From a checkpoint of a small mixture-of-experts model trained on Wikipedia: a variant of Muon for the experts, 10456 steps.
Below are experts of layer 11 (counted from 0) of a mixture-of-experts language model. Rows are named router (the router's row for the expert), gate (a neuron's input weights, with its number), up (a neuron's input weights, with its number) and show model dimensions 0-95. Each number is 128 + 24 x the weight over its row's rms, rounded and kept within 0 to 255. Numbers have three digits each.
Before each expert's rows: a language model's description of what the expert responds to. This comes from a sample of Wikipedia text that the model never trained on.

# expert 13
Description: Word-initial prefix pieces such as pre, con, un, ex, al, inter, trans, often after articles: pre-production, Al-though, sub-division.
router:148123141123096168157122141182126097087133148117135118090105137157163131135109152089116102157113143146184091191163106147116162104153123121153103107149141119135095117152142157153132132107147151142124113126164125134118092134126114087113137071081155135111152136113123092140153129120144131135
gate4:113140093115162180152166093133102142137120189119144094108192109097175156122089121131128126112117162152111134145089100118095118131128099111095126104160129126107123110101114126136088147163095156106178160126125113133110158109091125163089125137124116149139121133110125128143149128112126115141
up4:139172126119145145105093108153147153121112126113129156097119111065170166109122159127107110132130161150128127109111115141185085099167099119111124112107107159101126135091134138139075130120133148127156143090122131129137154088084109136121099146167117123117090128089131113096109115150171135112
gate5:128173110123143118111128116170115132133127110131149117118153109173165100138094082142096120116147087101119122142126143137150102148092099111177127147075117116132109152122101148145133105112103120159112137155143143134149103129127141139102167096132164114088089104118122139159094065104167166114
up5:139134120091124119117134132128088186110141132146167157147118097125116145135106100150092151141123104086132134133151107125117102134089137058154146137116138085133122180129100124139160143117122135157114124072154135120167110154140135118127168114091117085132098077114175128147124107125128140157
gate6:140141116117123148118087120169103084128133145103129124132121104160112140173095162148145143155145069075155099130108139143161101092129110100152128119163104096159140146134099139143121138152092124127112119106114099138116134163130107104137122105159108110120076153116142136151103136050141129126
up6:140155106127090087160177097152099109129151135124112177113114109126133122149135157113084133161139121100108115131156142150130094110139154130148136079141141164156134126141101127129122148093135132163165111125103083171115168078123122103142140110098094101117139174127171089125149125115128108117
gate7:139190161160161108117081108125125100149100163092135099128138127132155098098162156119102120110112146113115096159152119133108145143187114113112137161127147141114140112114126145140141120133116141103127111132144120112113134133148147165101149149132138105140158184072152149161150109111085109073
up7:147113179107114090145170120160146131087150096134136152103104156166132148142126126113100169138125148105142114123113142072133120108092082135158122130162132176109139122143118115101100106155125121110146106102112153108113118145157127129171145121114137098159083124162183103131132133111085115157
gate8:086157157105146116141096141159140130162161100149128129126124141145141118107161147151174137134144134145164156155178109113105112127154121169107161102107138107124131145131127158169133138126108109104149208138105134133157115119101084110103178108097120103110110119135153140121152129136108077147
up8:101099143114133130115125076182111101128120123149137153156152132141119111144093157115117169113135160124132127091134180126118154106161153112125146094136100088126119150135123158107143080134095121110128158132127136156163103126134167132133152121175105102140161136092170115129104072107097153095
gate9:185103114103131105124124110127135116118104132099119115110131135134166102163119119133098149155121138113126137151130097111149162131114100147164127140141160128131123100107116147157142128123106152060114129130095138109137118180174123108091107144157127121060097150144143141161075135135072165129
up9:141141141120128102127156129119101093121157133155104098148150136175109129192126161167124123099109111120163164125147158136145111170112089151117156110164119131107127135128121121105120162087135130041101107142081116131159125114134127138165117149119112094134131100131147131112115147083114100136
gate10:142118134113106112134103170144123133124098125151109103153119133098124136100093132156124162087112117130162102179163130129126106111160095126086182146128129117112139139147161150146067153122141188141087109152152125149083116109072136134136121137135100138148143143109107088143132122121085147123
up10:145121180116150080118160138176118137088124139141125180171134124091094123164124134140091096109147093134149117170147128115133079113120096102152124113096142132121115089112163151134110141134119145076144082099132146100103108100104121116131123144079123141157146129109141139126079124139132124138
gate11:114097135172138175107125092111121083189102109114080089105124139136122119133118128150122106139149155122140087138110147161145118136175098144089108110105172118168153101150165137137149142103140127124175127089129101128111134144149127146115101138155115092115128177114139167123126138150126138101
up11:108134101121146187123141107125120162115116110134119092085147079082120132115172126150160116111120119175113145172139105131095086096152117144138176083148134111142118128124107157115120129144147128162131170138110120140141127103138106113111128135151084156127138162101125175130109159105162114165
gate12:153100127161139144155101105128150113114162141121120118116108111177081137090129137172162106127114108175129139138136110148159133073121134121108140127160124146155145132119174107121087129145120112163156116102092108151146077137113097087135129099108154136108094080155111157099149149140145130154
up12:143146113124131105096151138111110142126093127113112087110104151145139114146145132163096145147177128150132142086134108095118127165115116093162110147118163138110152161158092183135145179107179154119127099130152165151106128127168157095123132146121099151131124173128133161134110166139160111103
gate13:186105170145102153081121117109143118124137149098119097123127150124189099124128129150113175158100136159112177133106113118112151130141106114175157151114168152083133125171127153134135136133155108132176088132132139127143125129173161103084123113133100144125164139159127139143118117152129123129
up13:127081143149083151157140133173151128102132119169176136110128137132148172123087116143147150134097140090144168137118122136133145152070124097130099132135127122131130141112116189107115150141111123125153156120146097142118131145128155132083108107145161106186124092139131104101133078131165142121
gate14:138137133137183182150133098158115119112134123141119148149092118128073130149144117163142118147130131128121108131143119117165133072110112143105150132161152159132142115130127155123121097159099151139181094119146135119173112161088128107111136126081167120162096134157163140108153140092131142081
up14:128082116104083143088143162117108087134134169109127123112173169158163141130094097099107118121108169134134149132116165130103106158121142086150107140097142128145133132119149131140118141117126118113063158138147110098120111100131121159166120158148141150112193116140125123151146086146139124155
gate15:139198137140118180141125119199133148156138120109119078111122122122119129149143154138094162131116100107103152151120104133103103127107165138137151120112092119106115130156132140123127118129092122119148143163109104114080167150171128142145197093126120141145165123147113127103140125113150154098
up15:139175091130111150130137131176163102138112171115087135178107082078152120123141115144089118115083113130126146131113120152127136151092143175121138141190106140082105160140145127118129130110092133110134120119116137121117121092108121147089166097171128111123126113170113139109144145103116143118
gate16:129129150096139127115147136170174110138154164117094159165126143109158114170106110100105101141141120112150112152137130111111117133174110134138099115154117130103108183122105131083118146144120164121111130155158099133053104125122180104143146153088142121134151111115094126105083142129129120100
up16:141132133153054115113124110113154099120096135107164141119120154164102122142117150145130152150126176129136139121115100095151085114095099138121100099121142114165129094143109118182141082113108114113118152154100142134143140185119102101110082109151122109126136111151166151087153128161123126128
gate17:134130104094115129134140103124140125137076162106113123108152132097143133085169118097182154183126129164127127136131150139126124187099066125141113121154138132100123105118117160120101114176140101140141113102141143163112168131131092078110117118109130138084147117151130129138118180113109132149
up17:120131095124154187138154130129086161127120095148146106130123104115116133081123075086173145162125143147146169125145162130098111133160167114142141097129141156079134145146137115094148142145124128130126147111138150113149119131095153147169179143133093131111122109116176153125105109097138156157
gate18:130164097092150118133148090123159087130135109170141097166117112187127094156176107144165132150143219171099149116128109131136169126131114116126158101169132120114134132133121118138145145137145117141084159124149134107137130140122115117142123131114129136136128134161104150112151157115083156121
up18:139107109113108116123121111124128155077109095136176088075174143136158078112117103125104125132095119116104097096132143144141109154105143142098141131103163090150104144132154115107119124142120103119132117117132172179118149129095105123128116151128073123154078145115148113101125089083123129145
gate19:137125125094065153170159118130110121144134079145115149125142115131130135175113128128157072135156111109125139171121154114122085117097105168136115143071113148111146126094104126129096100136104141140188144088129135138107131122120157098161136107130128156067134139112119130113155113131119156115
up19:104091108151156069122151102118124144107136131153124110167099097142133135129108133123155158138143116128134139097147100128134166112104173069149132118154171168095121153126121144123167132121098117095141126136118095147159099161146117138201168146121137094098122126109105119146169127126124121157
gate20:152113134122119182128130126140117133111113071161120142141090118166119127175109079135101141134119124130140144084129132136138171117120131117172111101103129152156149113137160136121141199086126102172114126098157132075147119165117134123113104160143078121107145128111145149131140111173125127137
up20:129109128118114156159131118157093101150080144145123118094139114168157102104148165119132121163177171111120110111162142122117126103161150182126145153111124148125175104079122104114145126140116130151143099084136075137105141160108121149129092107158101161116141101127131097134101139156123144154

# expert 21
Description: United before States, Kingdom or Nations, plus digits and commas in table cells after pipes, and scattered word pieces.
router:124120143129141129110130125120113155080123097124141117123154134192133126162146152124138112134128137122126124074098098185093084153091132147066092117104114118110088119104166115096116139112135115117126151088149158148183130134153118153148132144146125169087138144090106152103120148140127127136
gate3:116129108170142130140118168103124152110119129149152144146106143084136112130139088102135131122115146079163117112163131118135126146080114131163133103134135109160143114190110165159160140140124152147164085145167114099120104123126154163130155119137088065159151165149136156161130147135142135122
up3:122129128148106109138093101105122101152116148130096175142151108086123118123139125124128123167123162132077157131136120124111152112181126099127146127131134095082167165136154105119124097095105146141095131142107133133142127115125085092121106113106103160129082105102089095156140130134060109097
gate4:114110131102145136122126098119097139180150150163163140083099120129103100114112157125113096129104125123124151121173117100112117132153111135163124128121114141140135100154098129168127129108165113112119118164181163138077160187090150138111125144131154164105105132116140105146121088082104136159
up4:212144174131145063167096112123150114168084108085122101136103099102107139122150152109128119120114133116110099141119120127112119136102121144112192081157104107179141131149135128143116142144160109145113134129159116101114149112103113126131111137146147165108098103132134127150124148111127128113
gate5:102132156143138110106114170163149118131152163126150132106093172131140119085144135150171118078102147115118136172142130049131140118105116160144156132138119089152167127126159161119150122131180134147101107140140135144088129150137106139130147118104107123122136111168114149101145134147182138106
up5:124150124126127144114139133171176117094100132129097131143112125105122161148126107135110118134178118123140153148139114145165152106129124113131147162161133116129153121151120201118128127125141128098172107111127114097128085104143182145107144123136104088107138155105170118148127094152044111133
gate6:136139094140157151130112100119148173134123144148105142140166119117153102153114109171080174119078103163102123145099138114108173130167095120146092111157145122145122142130157131183145156156098113163142098134127134143108157132126170131123131081137176137144134137104163097151152132125131123147
up6:134122161106093107098131132187114117142128120146132103087144120161127133115173127142148125113171136097150103081156155105183118110131147099127133161152132102143103116107155110105113118098117178063127112157142101097151087131143134115133118154123122102167156125164119160109135126107153122139
gate7:142154136112080141139158134126153101128135171121095104134118111113155134176130113124125135130130102103119168140137155098131132126115123044145144147139111113131155178127129100132157097127107111149136133135176133107087120159135140103167124147131101137121142092174129102128146074131079117090
up7:169130112117157115127108150143121151139129143128158114100100102137112144130134121145132182169130151128154098121144176136129110152123134112134142149116118095164118105165162156142108102164119118167157108100113132137109083168104134131169089129125146082116113149148157206130117165104155124119
gate8:112150119179166113150151078149122170143114108145086144142144138132130086112152138155124137144096131136115160170122130101133185103112150130159143148139110088146130144104115117126134131084131167119131117158113148148104143149135161066081067129117129141128115107129122114137157107169141144131
up8:105153106115112110124103089123146106120146139153132135125097116146109119126113111167124110131115151110157105137203162130142130133088116106148116107128183173072130122155148138122177116111139116111128111118158129117142130147112129129154112088130077189170155146138103153150101133164144143102
gate9:154137090125097128149116065116161127177138116174128154118095132136085141084114119121084145144116162123118128139134119143162132125120106121130107176115135119180123115134150173122131141120116153174107133129155144108128099129088117105111138119110124105166189112121114122124105131160161170093
up9:108141075125136134136137075117160141120134109158162134094127147118057135109139131105139119143116164142139135114115159140145126130110088130128153124130135062152142115143123138117089126157152111187127119160121129078130116105118111111131158137130103104171136140138094123075102136133149180099
gate10:111122139103117179120137117104116136174141123144110099129120121158130111119108111142124122156131161089122116174136125117157122115132122141121144139174127159187198140116126150131114152167122121127187068122103149102113090132173132093112140122096112143151110148145169122159153142128109154140
up10:143138104126114125100120113120142139117116129164106125134162155201147102114142125123179118140079144117103108117143126134128169141120092116122141114111128116088126156119149165100105123186139146154147154117069134150135108157141169152129146117113143192121129149121156104135115136122166088166
gate11:183131111126134144150140121149096127097118137130127095129109148113153122102154079122120130139138126099141180138168082096132198130142125138100113089154126148131128134109098144125161132125155115130124116095152073135070126103102132116093139128108170116155158098144150126115151104104108140090
up11:140113157133126132125138125102141121143123111119160095140146138118159112102090157110143155155125147148155145098140162160130105138120148154133095144116159104165094082134119119139122163120134092141128157123158128199143135104072164134141138107075155141150151130164151119107176171128155102120
gate12:110130064120111113165115114126110091125109128118124091103154139114138128107078096148108123135099138086151173164136116084124148106140114123144123097206175121130119101136125123112168108125128129114129127161152109105089164124095141122136128083149162145160135118139130096126111120093124152148
up12:118134147064167159132102080172122127130128119157138100127159107130140106134114146151116173166172175097132107137131143155126127123101121158138135137123110136127138117174131135119081125134141149123146162124096155150135130123117107119124182137138119070136120065084108115099106097146129124143
gate13:167114155117127085124124137113103127132147098148098177095145142117154140098135120135120117120152109146150117154105105119126166133156115128120081080105140133127164113158089174114163172177119107145126106145093092083125143127135150183113140133139090113167120141152155170127123109149134140131
up13:172085151154124127123142169130098115128164086157173164120142118120127084121149128113150114113095125095155124131119095157120160134168125142158087110114144128089120115137140123149161176149145102084119151122131167118132132131112152114107119114122071161112115105160095178115141127105125107146
gate14:137086117105132143110097095121138112137128125127135146088117144134132170084127124126126166100142132098106154134142152127115164114069142109156138115126127113121164157080101173147121157190117119164182141125125146118126135134092153109146122146137102093128132123116169075076111117103140129142
up14:111117107130112181137199105143129116132125161113165157138166135115145124133116163144149147121161091130192133115114079095119103105155126120111144145144097128176159127141167123114122125129139094149125136148099096158132130129168136157096141101121126115132137139112180115118137149162088159135
gate15:110099143146152137136123139103100137153134166140119107139097121094166092111102113106155112141118168159084124108121118089107093086117100137154123114141141142133136127091066152124142145147157123138155138147146094132090161118108118109110147053137126159135135145107096152151104120101124174110
up15:139109116140136108140087133141131127102187105103130092096100156148128126104109140131146097141119171184115124106119167161106122116146165142116136152174123166114127115130142132145108085081144127119117130156175127117120141152099154107129157068102153100100119153143162120113115157148099146149
gate16:091130088103122094128115147143116126155128144140087141101144091132089144083107115144142155165130160120105126107158128105162140098127150140161136112120138183096116085132103127130121111081129154100157160131103136121108117079125108136119127151126179113160123059119145127147113158144131118165
up16:142157109089123164161130110107117087118077135143133129147192141123156155123091136094143095110136098121093129135136145103106146137118101131152120177119129105148119208159102134096118120149140112152118123095133127158181122125153131124134151122107129096126135184121145101144146106111132145154
gate17:157150128143131113134131075087110155143131117116136142117145133156126163150134091114086135137123081155108124084161064175140111128154186152148120173166121145121125139115128142162153158146143098092135113138138124138109127137106124095127133094167113120137149110141110098135116072140148105154
up17:148133116143120145129129110178181093116140098083123128171098132151138126130091132191168110112108149095111135138134181104122150122136101086110179126114092095105129111145140121131112162122134126150101152146145155125139122161182101112097137129100150116132157134141154148138152132094106131102
gate18:131083149123130159117101120180147099172145139112147110131138121067097111126078155094111132143125095103140144132138138110140131104075134127132142128155141127124129108151108158121120079141129111118110107115106153176087137115107158109096115113138144116167122117113144158155113089111140056136
up18:168071095174139167155119141085099139103153065141144121082147103126085136132089102134086142122128144094120127128133123116141160136111123156112129093148137130106097130142123103119129136138137081109109099115102136104092077115140118101116110113157159111128093111122128124079130136118113156142
gate19:098089130137133103106141123138126155159084154132117139097117156110126111107152163115105142123166133115122150137138146083137102095063142163122138153102095108160116124110116167141095083079124113088102113110126100162085123133109133126150131091142143141135121127143175161155160120155111159119
up19:079142123129198112161132131145124131128157116167117104121118118051112139111157129113111073124121111135120074151171125129148136161129167122143110152120112122180098112130140107166157103115112101122092152147139130139126109108087088136105122149163137149106142104118155113132145132151147121124

# expert 5
Description: Word-final suffix pieces completing adjectives and nouns, like -ive, -inal, -ar, -ical, -ational, -ution, in technical or scientific prose (spinal, bipolar).
router:164126126126162096109172111126096145149114100137132161116089137149111127128151135121128152097152137127119140104084128168109087120133151129104096087121118163136129121075152115119103163115139121130110142104138177153147096141165150168136140183166116119113151105138120163063126113157119139124
gate3:106124136111163112104119139175120125142100148095120164139130148102176140113129091145150140103118111129106145126146124146102130093141135114130147118139077138155144092104158118137092173128137116134148127106149181119123168101097062119110144135124157126132100118096108162165152129084099078149
up3:099115139128173114119124129111135174124107186095103184126117165157123136118110056142155156115122120120126117131144167121125138111136113115140142121125078107195145093111135142145112123137135098131120118124125188128182144113120088113098124124142120115106080125156128125136087135143136130144
gate4:163139114120092150151140090116136119102130125152125182138130175113142119143150111149138127099174160129130102155166090136172118146154142123085097168140082088119130147113149103153124110096106119106144113120100172137158109127160136116118127101140141088111130123157114127158140075141090096124
up4:128102159135151155118108143091113116143121122112116098171130132128131157117105086153080132116081141133161128153123166104098121102095079158154119106122123116138156085127106158155111140173147116122118181149139105110159150101116160142137098178115134135148130131088136096100111171133102132104
gate5:196153114130125142148107115109103119099142149152157140166111124141128099159089116102169135109140125126133122125121093099153146148122149102108128061149141144128144099144078103119115094144105154154170142143118144157097118086117143097138092141129143159168146108174097147138130108131107155119
up5:093122119111127166135145089148173103132127121125100147117145109116159135110166170123118123151085139120139116149124155094106131096138137105144120167142139115109099111115130160111099100124150092130100139113153151104155169143089095103142131103091082101094111193127157113106172148128151104125
gate6:149107126138118156115105156150116126095125117151152100132146158132117102123149123171101093084141146128100147126141116173147119142137106152139157139170149131190155122095102172125110162151168081141124176158129100165159143112138127178131113146116136119103121116129113107139168180145123122137
up6:115090121090110110104121162121106121100108110140138127136134105085113138116116162137102139116170147104105115127116111139169127112136133124105179140181114126147111124150091130089120125158152137120127148110136118196168165106073128120102150147170145150078091095151145138167147128141141131123
gate7:088130107126131128103111098139137124180098077123127084086115112160131116156108151126138111154144131145118113130150073135141142147131126090127113106132104084162118111142095078106125153118096145112134101156101087125126109161126112144144148093093092116180108160123124130145105098158117088129
up7:117067120182122067128118145138146124138132088094126115119117116111099142118140159067150101113112131107089125119128087178102111153145155124146107094107080106171125104131096123102114127087118108110100098090125116144119135116124117138114168111125145154143119108140114116123082121139093130136
gate8:160101164152116132077099157128136102148144132121102119101088148066131166092103126147145137108132138128101144152125142109111155132137114149181140168163136110137127171130121105112140083146097123129080118121140155144139153111128098100165115137118105158171178142166130120134139103140134101148
up8:125130034124141133167148118111107129150138132109161121153129105117117104157156136117100128144103132130175118090158123154132154077108091141140122112100108107163165108133144174138089128148145149128165117134086102142101139150119159155096137110105121113142101090147127135135093106109153141129
gate9:149116118134208108145058135132139113159099159127125125074131080133116120113162125110141124159084146149138138170151142153139091119139126137158143085152111162127113138108103138134148136148135120131197138115102170091120124147166121125143128130099123150110119139162137122098128138107115127135
up9:128120102118178132127086139101125144153095126112157159111168084154124154173182137103102115108103136181146142147131169163108090118139144130121106122177124138143104137119141103126156129110160121119123130094113174105129158130128141149173151132125133127133084147093133108072133133112115101142
gate10:151144113145166111119148099133142134140131108148144120115122166170155150099118116143132104132128129085147111170118138096131140121124201090148090106142098126137124089070165135163092142098147114152136122146150131135074132100137120153156142138139103107140124129148150121069136101144171105120
up10:123123100103133101166132112104132121191165142139152125108120094090135101111140112146109095162157158138172118107149163127098089129136176174117132133096120129129163173097145158149102155114159121104141127116080150099123141129133119149103155128105114109094123146138104096111126129073127130107
gate11:146137127103127149168147117106160115140121088142078117117089117119098095125133092123120167126126122125159094162081113107177071172117127133115121130117142084178122126078144145147119136148125144094100146123125107125109152088104094116139136120122118169138165129146101128141111156124169104115
up11:152110139157137119146189096119154133123153070115119103123116157147088089166091105098116141144105090155138124121071145155131107146117175161094146138091081104161149132102126130155116106118153115123130144122108156127063142151113118122108124124127110156133140113117134138094101130107143126116
gate12:093148088139128142135118120155142105119159144139117105165133128127121137105121060150094135145135092118129128166161096102131165118165106128161164151150120094143162097149101127100113090132117121155147114145138054113066158106115116125135129117113146087124115131151147104142133115101145111099
up12:160134128169116117175146202145138141138105122130155132134121102155144127114133158114117134102123118164110098082090137138136078149130130138169122144173124133160136109127155151111157142130119147138138181057125115156157148124105119142103098099104128125104127147159114107129133116091131098168
gate13:118123100120096103105119151184146129109149131169127149117138131083100102084099086152108156142143181128172138161097134140108118152150149133095134102135148120130145094076122127146176121142139112130124177122099194111095104128155113109144129128123121107119150144144138132147120143167155125140
up13:103143168095117141140125145123056116108094105094155144123125100144177113151165136090139146088122122150090135120184154117081099128125098142135119156118134134121136128181126120140164156123146079155141126112144116085138140115099112127150132076136141156138131098139110139117138087119142120121
gate14:119112157139136122119138129082151137145143097140097116109122139170107131130169115078138140162074144122147125128112148137134200159150132137120144124140141132165122115142118119107144105100128110165095114154142138114062105121171123109120148142180124153109163137131146158141108148143091082162
up14:143162143114102145111140119160102121127129128132149120118142123144124157093148111142129088108094112134144113059116148142136154161171126157123111164163104086130152134158135142139108095141134149131126125120104136111184115134144121168159112146084139069185147111190123113126105141116125134099
gate15:162173143140160152115102156169149140152142123131121120110110122106157103155109136126134088147137151099147104086153161139110126158093113154124139101100137107135131150128143117152130091167116104121184141096144089137153111168153115141155126102081187120152130123133124140169168145117137169129
up15:135127108097111138140138089096106129132121193158153107175164105143120139135117139090127168150106151171151140155197121103113125129160147146121099140134131133143124146131093187136102117097121105134139143138090136110109128148144157122099125129124109128132150142157129053099149150127113111107
gate16:144116109117182142110102145150140108140092137149153097166132173127111141086103081143167111119119131112119142126126119082109147129105156127165139128146129126131139122132131181171110101151092107136142065175114140142154093126131131123147146153126139124101108095177146132129091098132093152106
up16:090141130117095130139124104127127176121153137141078130084138130097104125135075133112098156104124135100132130127145125150119133141112097114108114103096093127099131181144100111153149131085157121114129164094111097147080132140112152167098135148098144146197117156126113092135151137142151151111
gate17:152144073113145147134109124137132137147106120137103162179183103142083099156130106141116090141112170141080132129121154107156154088130142109168134113153127139131129119129120107119093131073111106093163119141126061132083130140143136133077133106119094155135114140112116130144130162120135126138
up17:113124107144142098127132161087117150139112106173123139122148143144125118176160121112095138088099118101108139116157175101151092106111142143100137127110146120102116105102126120107112124125067077096069138157088144132135106191107118156124099123165125122155123151126104146155127118155108130119
gate18:120130117131119146148113121132119128184145141119110096132124113131128124120085127157120151160115124137131124160155122064148154109144108114180140150158136098158137137132129159153120120130117121122160098137145089098054112120096171132150104138133153088150137139200134087131132096119121174120
up18:131131100113127104122112161158164111160109095094141183130113158106132109132126120139146145138086132158092101143099106148133174117101139111125139127117123173115107104148130119152122137092160151103172102078145121114061098129142160122105103174101117140148101148118148139107109127163106105142
gate19:128114138124126098161120166139150109129102141119106065168138090096126132143135092172108156164131144132117123118201123128163164139133099133125144115157126126121115170126117127099167106107121109146135095107144078108092149128117136138108090132107115117138103124103160093159122115149069134119
up19:130103139144138130131115095108131124125098177144148131158110083120115119073138102160125088146122086143163125102045139111154127134131119099154140133154108153131112123128124160136157156151107152097106082110127117177121149103137125145092128107147125168136133134151097158089128126152127100161

# expert 16
Description: Consonant-heavy pieces and accented byte fragments inside Slavic, Finnish and Indian names and places: Usy-k, Stojisavljevi-ć, Thiru-v-ananthapuram.
router:117119146164127109121125188131133155115100127108118119138174079111108139137148148109098147115110104128078113147143144161115112127138147168114130136127127108115150164081136128129125121113126142142118163089116077128189097147132116152164076145138172120088160108135103134084092150128126116122
gate5:092142156184096118166159141085110142118080137132088113112180124110143125106116080126147116142104164131126092151119127142128151107105146154109181130112080125114178125118134119144101122129130110154151111115148146170071119130144144110113136140132135130177148113130106090124132163143115111139
up5:100133172182082131155137084116134107165160139114135140157146150117116120093135136129144111135103141084168154139143113145118121155144122176135128164102096123142162163088117129117112116177125099154140135123111169114173159147124145111130117150132175134161120127134074122141149155119098142108
gate6:136114101103125138123070131134134129138151096090144203133140121126100139141136097109146101101111098130154134166145153141105151151147129153134140148149134145134160131111146180148160152115136134110086137100115089117110090129087144155151148118117130130128121158156134092176150069142104094124
up6:155130109180112116128171116122093108121121110120111140139113113134113135108084140145133141075150119093125164094151120112149121097161133146106182160166145123155155132096107159148106141125134072131104170138160110140095124101111132105152107146096148133097089164119111098131149134128079114133
gate7:153117143113159139148145147144126180135095175128163128147091109126113130118129091138149104128055145169087141111152113092129109108129103127115118127125110105080119163140099115126157151143120129152115117148167128119094130164108084118114143171085134149138099103101132101113155165150099122123
up7:152086102093183118158106140128131140125112169112113162114104081117100158106130091137157090089106102097110115127112120112136146124135162120139143086128100111135192156138135167106134152110111164136107110117141084108134122140145093155090126136146115131111088141157139166128117148129143159150
gate8:093156157134115131145110157145133149160100144125112092124157116154113107090159147163154102101151126134119125163140151101131136115159149088139162119166141152113134079143127150078141144130112155155118127126087127136097103135128095144133102110140166094134136075169079087118124155132089114131
up8:161075118178142118152121133142157175124144182129167144095151132139148107123116136154113168132094128177130085136142167089144156137121137125152134121104131153079117109082157132117150126148119122113096110145124111160126123134138115089097148150117133095137091109118146119141114106104181108111
gate9:120122109127132126131128119070133148163136103119139139107124162115107142115113157133157138069113128139105142104141142103109133146148172131140098110155091177063116141112106139171117093122140166093136162100104129102113176149113126095084084110097100097131145126124109110117103118156124141120
up9:108081108132124102063127153134135147128118171102144136111154129098090159141117122142138150140135175092146145110169119135116144178109160127149148180134119152145111142117146121119124153104114137102117161080118114146068138113095176143118130119107111100153152141140128110125125139179106150152
gate10:091152105129110109159127117116165139132168133147141116130145116130108138096113136094110165082082151139096154105125146108054154118126117158129126126149157102109122158127138117173116111135150079159123134095124108097084171158141138130085137115121109078089116152161113132105123136142124129139
up10:130173160117139109115138134101107134107135116145118134098127094155133121111120181163146126106084114119092114197131114161107120117155109107098128167069159139128103103169136110109167148113154093126144086174098098142108118131135135110140126142140128128132122170125102118109119096096121163103
gate11:133162127134127123139157166100079136124098136195130123116141104146172107133178071131127096152100136136117107142140159132131094161153073125143113084107136119152159154118152156185145142143128116132137114140132127140125161142110138148159128123111125124158157124129118143150149101087125073124
up11:107137124112166160118165122145097134125146169147146149118154116150172141120149137132147114125080094115108112156101168205093116142164115101146120090125144140129136137139131166165143144131141114126141097125157138114154159148148160145154119095143111146137126123126130162117123096048139117109
gate12:159096128123124104137143135128139127144087134146095120133148127132104163123131142112091144067143144152139129155148133059108091111165138152135148130163085159127116158128151137135087124170116114134109162123168106109169158158164142118132142155159125147159172106154153115137115106134157166126
up12:174136135089116103127139126153147134155125109104123117137120089079134119156104141092147099142153102147111105155109093100148144146074135089105107109114126144126094131137136129157094116112110143125172172123085101171126138126140103102158119082109141097152121138153179137148123161089135105106
gate13:148099160129088117159128135145108147128199087149140124143128155125095146134105150140116151098123116094120129126129160121114159122092112142129171156115143080166110136128141174144138159126117102081121096124146107105123147108124125168127160114163142142158136113109144150139196088124129101152
up13:128113141107159144197130159122115100135094100125146112130093123124110103106146166133171110148074092148099152118129172135113168110146081103151118107132136123157121101151126103137136128124110132105111141122185137170150155139084110142112133127079120128169136122082133109116124104137136093130
gate14:099121117125156100167082158111126105129120119145144156137118102127111105121153170150130131125141128153144181107161130117125181145135129132125166158118097146167187116151070145141090155096099114118123147145100136105141142133129150146135162111124163067151121128105110134146141153158151120165
up14:119101127085130134076169121140117099125066105149120097117123106125099133138156113104110103105137139129124186123145144100130101125152093159120069137125144087115096137130156111114108143106106161128091100123113124112133163139134188139112122132145105128153170112164103106090137144121148097114
gate15:140135119150124164120125121130135163117113128122128134117089095102096182124143109115105112129099172146112119129167087105108122145129097121111147147124141102108138169100120118162171122128102158141095133149162103150095113107109128139118116143084125057097172086143098099138165125091155125133
up15:130117108117154158135106131093079124118126120128147100113116164140117127080080126105146111094120155143130153146121105093110136124161153136142074154171116167198135131161142117081119131156153099117120102127121138146173112136144121126136135134140164168127105067093128136129112116131132098108
gate16:111126117150123099140109116162127143131155128153126119125083119129135145091133124152175118115157121112152141163145112112074069090089133116183186129139118161105119147136115143110119132166106103152105133136114119065117075146145131111114086105129155109153143128172121112137113140120100138148
up16:137125129090100099121131078076137145123057092105142138118117151088140126136121138134120114099109140150127127115134123134154106151135125126139087134142143108142147129119143111139132125075136121094140103141129145111128157163144129122095130152097118126169076115080125136136137114104118038172
gate17:120099161116115107066103142149155095131142147128161151124124149109127113129114097107123173095104155132136115115135077128169145097102126127121086137143144138126142095138131141116129102130114135180154105102080118158074100112150100126129137106144149124168185118112128161134175138134144114156
up17:142135200155141122121106138100141135141131079144126121113123114124123143122149105153117100150132132153119126102095116154148149076091142122146116103156118152117106093123143153156179155093137113088127101123168151147172126132127125133118093150167141162134133069149168131120129169129100089113
gate18:128092095125133130136115130134135094123091137088134131089131153123070172145191115141117113134121082130113103145165140111128135098068139144166109135139174086158137115140144129146154134105090130164118131138137156148097153151131075126099121107137127134144138156153151119151118112102126095157
up18:079086123156155153165150096121112169123114144130115133113142185134156140122124113130121142108120085138158144118105115130099128168122101118127127103108156100130119161124172119157125118112115162111137130117085123167107112080117106166153079167107107118134100103118119107126116123093114147064
gate19:114148111121119134109088162096123144123131109073144110110114084097157156137155109143121137083166158144150161117149122113122147114169108109098142123122133119138133124132151184159123108147094090165148155136154094186148104134145120129115143109112135114115155065131143101146142098093143146143
up19:131142111133109093096137109111160121094129159121155135122149130137105110161128144107119161164122125114118119098146119119164158165116152129143086175114133138097092098153137095139141158159077096086121155128125159108107122164126143143156109144113126075096160127101150081129150153172125153156
gate20:164120134128155125141101161148127105120132168150129156157159103140120153095183115118103099137086157139079113149142138067144101115139138106086128170139167142139147085082133137159128126141109120095166096122113096141116163134125124130152119083165086116121106137147148152130113123122117134116
up20:145110151103115142135102148116126137119133117162068125129175136139104164084161095106099098117116102095120125166154136121128127120112117072074130125145151139140158102120135121145136112136119120124104125140105054123131124135114117141199139080145097142168138112168116144131147158104126137118
gate21:139166136146069134148149162141095164144100108136144112167087149163125142123147125112100159096123113151129108119062089148139148124150126114151162137145144119152154115130127121114185106128146097138110154117135105168151120087130127101138119162119121091129135125155138120104098126096127187153
up21:121148125099149142141109117090115122136193119109140144055160096080114118131133148152147091118121141118147157129148103106107138155096105119137092127077082145103099136168115153108139156111143125112093105108125159121124136119114099139137128105176160154128106149125126115143139097161132149168